python train.py --d_expert=32 --d_shared_expert=64 --moe_layers=[1, 2, 3, 4, 5, 6, 7, 8, 9, 10, 11, 12] --router_score="softmax" --routed_scale=5.56 --groups_per_token=3 --vocab_size=4810 --norm_eps=1e-05 --optimizer="soap_variant" --beta1=0.95 --beta2=0.95 --train_tokens=440200000 --max_steps=7177 --dataset="wikipedia_en"
Below are experts of layer 4 (counted from 0) of a mixture-of-experts language model. Rows are named router (the router's row for the expert) and show model dimensions 0-79. Each number is 128 + 32 x the weight over its row's rms, rounded and kept within 0 to 255. Numbers have three digits each.
After each expert's rows: "gets" lists some tokens that make up at least twice as much of what it gets as of all text; "comes after" lists some tokens at least twice as common just before its tokens as in all text. This comes from a sample of Wikipedia text that the model never trained on. Tokens count by the router's weight.

# expert 72
router:165138098122137136130087135109133138097166167116152112167084159165081113175135101139166164096151125167159181091097082108090104082158103087098150128090100172117153086149093160147169175088169114173104096148175102158147092152090100110102173116
gets: " and", "2", "000", " her", " y", "005"
comes after: "2", "1", ", ", " ", " November ", "°"

# expert 55
router:189141091128133118125088104126141139101149132113159092149086171166098082171135094167166154100155153179159166107116074127086099086141122095097140130103099162124168099168099162152172168094166102163095094168139108149167085154093119081106161109
gets: "2", "7", "9", "6", "3", "8"
comes after: " | ", " ", "1", "; ", "| ", ") | "

# expert 79
router:174150081131142137141089138124144140095159152128157113159086165168084107178135092145163158097170123170151169101100073091090109088148117080088153111097098154127159101171101157148166171091165116178103100152158111159162087159101122117098161092
gets: "2", " R", "8", "R", "L", " G"
comes after: " | ", " ", "; ", ", ", "A", "R"

# expert 27
router:174117094146120127102099153118137121092150140164155112143087157178101114175170093150158163097158110162156149102146076099086099092142113101084150140099090148115149106171097168152167160093168122174102105152155111160166099165095121115106153076
gets: "'s", ")", "3", "0", "A", "000"
comes after: "2", "–", " | ", "1", "| ", "; "

# expert 21
router:173153117120157132149084096121136124098161139145156068155107137174103088160127098146153148119139138156143163088138073118106116094153116095076177110113116152116168085168100150120205175097156105158108085167181122157160094152088076095081166101
gets: " ", " | ", ", ", "1", "| ", "-"
comes after: "\n", " ", ", ", " in ", " (", " ="

# expert 59
router:170134081135126127130093145120139141097160150122152106157099183162108100173147088150165156099160119164161173102093063101092104090168109099091156152091080162117153098149095160163166158090164102177098095152169100167152073146075143099101162114
gets: "\n", "|", " is", " also", "-", " are"
comes after: " |", "\n", ")", " |  |", "% |", " |  |  |"

# expert 54
router:179147086141146143147090124123127152092169145107150100152087175173088111170126093166160164109158114178153168095105082105075110096152105100094162144084104157116156096163090150148166167092162103177097096152160102158150087160097116106089159106
gets: "5", "6", "15", "==", " also", "ly"
comes after: " | ", "2", "1", " c", ",", " "

# expert 76
router:163155106128144103138087128131144140099161171132166096160089160166108099171148076151157164097160125156159167095112106101083103087150108108106162133101093166111171089160091155144171152092156110164100102147160087164154083150081150094122171098
gets: "1", "|", " are", " two", " This", " to be"
comes after: "\n", "| ", "1", "- ", " in ", "In "

# expert 65
router:181150089138144140137093120102113139085159155119166104155089167164088114175141088159168159087165119166152162096115074096077106090138109092102154131099097158121156093161098162147171170089160111177092100158167107164158082155097116115109156105
gets: "2", "1", "3", "0", "4", ")"
comes after: " | ", ".", " ", "; ", ": ", " ("

# expert 53
router:207110141118147093123041142112138148051146126139145103194082143141100129139126121132137179101150136153157186111123064120121118117128130108120138174128120137118149107133118135138146133087194095185113122177161129173152064140117153080121141127
gets: "\n", "\n\n", "| ", ".", "|", "-"
comes after: " |", ")", ".", " |  |", "\n", "=="

# expert 57
router:181134094127157131142085126118127143098161151130162098159089166170082108176127100164162162087155124181158165097103077110088102086143103096105145140085098155113165088158099155151173163088168117179099103155160105160160082149103116102113172109
gets: "2", "1", "8", "3", "9", "4"
comes after: " | ", " ", ", ", ".", " (", "–"

# expert 31
router:174154071120144115143090153127144138094161159108159084158100172168111120167150086165152161088160127178157154087136073090080115087150108095104158131088103159117167095149100154156167162092168109168095090135158104167154091155095115097103165095
gets: ".", "2", "–", "7", ":", "6"
comes after: " | ", "1", "0", ".", "| ", " |"

# expert 62
router:177116116097140134111088143157140148092151152139181098172093173168090084175162091162159162093158146173150160079115095111098114099144093104111172155097113175132174092160098159148153159089158098172087096160155090163161072166094118099094164073
gets: ".", ")", " |", "\n", "th", "er"
comes after: "2", "1", " |", "6", "5", "8"

# expert 74
router:168151093124145121134094121114135146088168150120162104153101165176094105172135086165163150106160111171153179094103084098085101082159103110089156140091098156114159084157096156144169167092168112167105105145158088151147085153094140102095174116
gets: "1", "2", "–", " in", "3", " In"
comes after: " in ", ", ", "| ", " ", "- ", "1"

# expert 73
router:179124067145133133130087130128133138099166164129173105151087158159093102171130097168158155094158126170155163092103079114086106092165122096109150138101095158133170092154092154144161162091164116177094101161157106160157087155094134091097172105
gets: " | ", " (", "0", "–", "; ", " "
comes after: " | ", "0", " |", "3", "6", "4"

# expert 70
router:176151086087172115137081147099148156095166132117160106149095166185103112170143093167159168100147110180157141105118065119081122089152103095108159132098106160125163092160091151159172158092176102177103095134164108157153084145093150097099163102
gets: ".", " | ", "2", "1", " |", "; "
comes after: ".", "1", " | ", "0", " in ", " ("

# expert 5
router:147113135140140094171113054112160154091165190123177080180102139135100089150169098127178135111166103131170114076134162109111099111141116077154143131096111115135174085179081193190136173104127076143054049177142122181142122172098121148120129148
gets: "at", "il", "l", "al", "ar", "an"
comes after: " B", " S", " K", " H", " G", " M"

# expert 60
router:171159080134145120137091149068138156101156127130157105144093171174103103170140106142163155096160115171165173101100074100082097087155121102110149141092098155116166096146100156145169163090164109173100101149164110165157093156100126097105160095
gets: "\n\n", "\n", " | ", "|", "| ", " was"
comes after: "\n", ".", "0", " =", ")", "\n\n"

# expert 11
router:180126060124148108137086141125163140097163141112155109170098172158106113169134096164158155095155144178171147092106084101084095089157102083109160145108100172112160100151103158150163155091177092164091094151158096170150077163089113093111159090
gets: ".", " | ", "\n", " |", "| ", ","
comes after: " |", "0", "\n", "3", "1", " |  |"

# expert 71
router:169137088154140136127089140097122147088154158124162102154095164164101105172144087166157165104152148163157174097105107110076110085152103094098164140095101153113170080160094160148162165094153104175104103147168106164157091153097144103093154113
gets: "1", "7", "9", "8", "10", "o"
comes after: "1", "2", " ", "–", " in ", "9"

# expert 66
router:171153084116140119145089145123135152092162137124164108151097173167101116174154100184155155097162136173162131097106083101083099094154097104102149145095106146127167095158093164150170159090168107175091090143158085159156075155089150081121161088
gets: " |", "1", " | L", "9", "8", "01"
comes after: "1", ", ", "–", " (", "| ", "- "

# expert 75
router:177129084149136125120094143123146137082164145104165105150088165171099104177159086156157174104156151179147149099107088101089101078170108081092142113095092158121163091148100158151164165096165104172094088154161101158163090146099113107088163100
gets: "5", "6", "4", " X", "ia", " United States"
comes after: " | ", ",", " |", "; ", "–", " JP"

# expert 42
router:174133077139148121128088122132123136092155135127160113164089170175106110180159082147157164090164126171162162101095090099080114092161107082104160140096095161118164084167097152160177161089166102169084098147165095166157086140088122107102180081
gets: " |", ",", " –", " she", ", he", " | \""
comes after: "2", "4", "3", ".", "1", "5"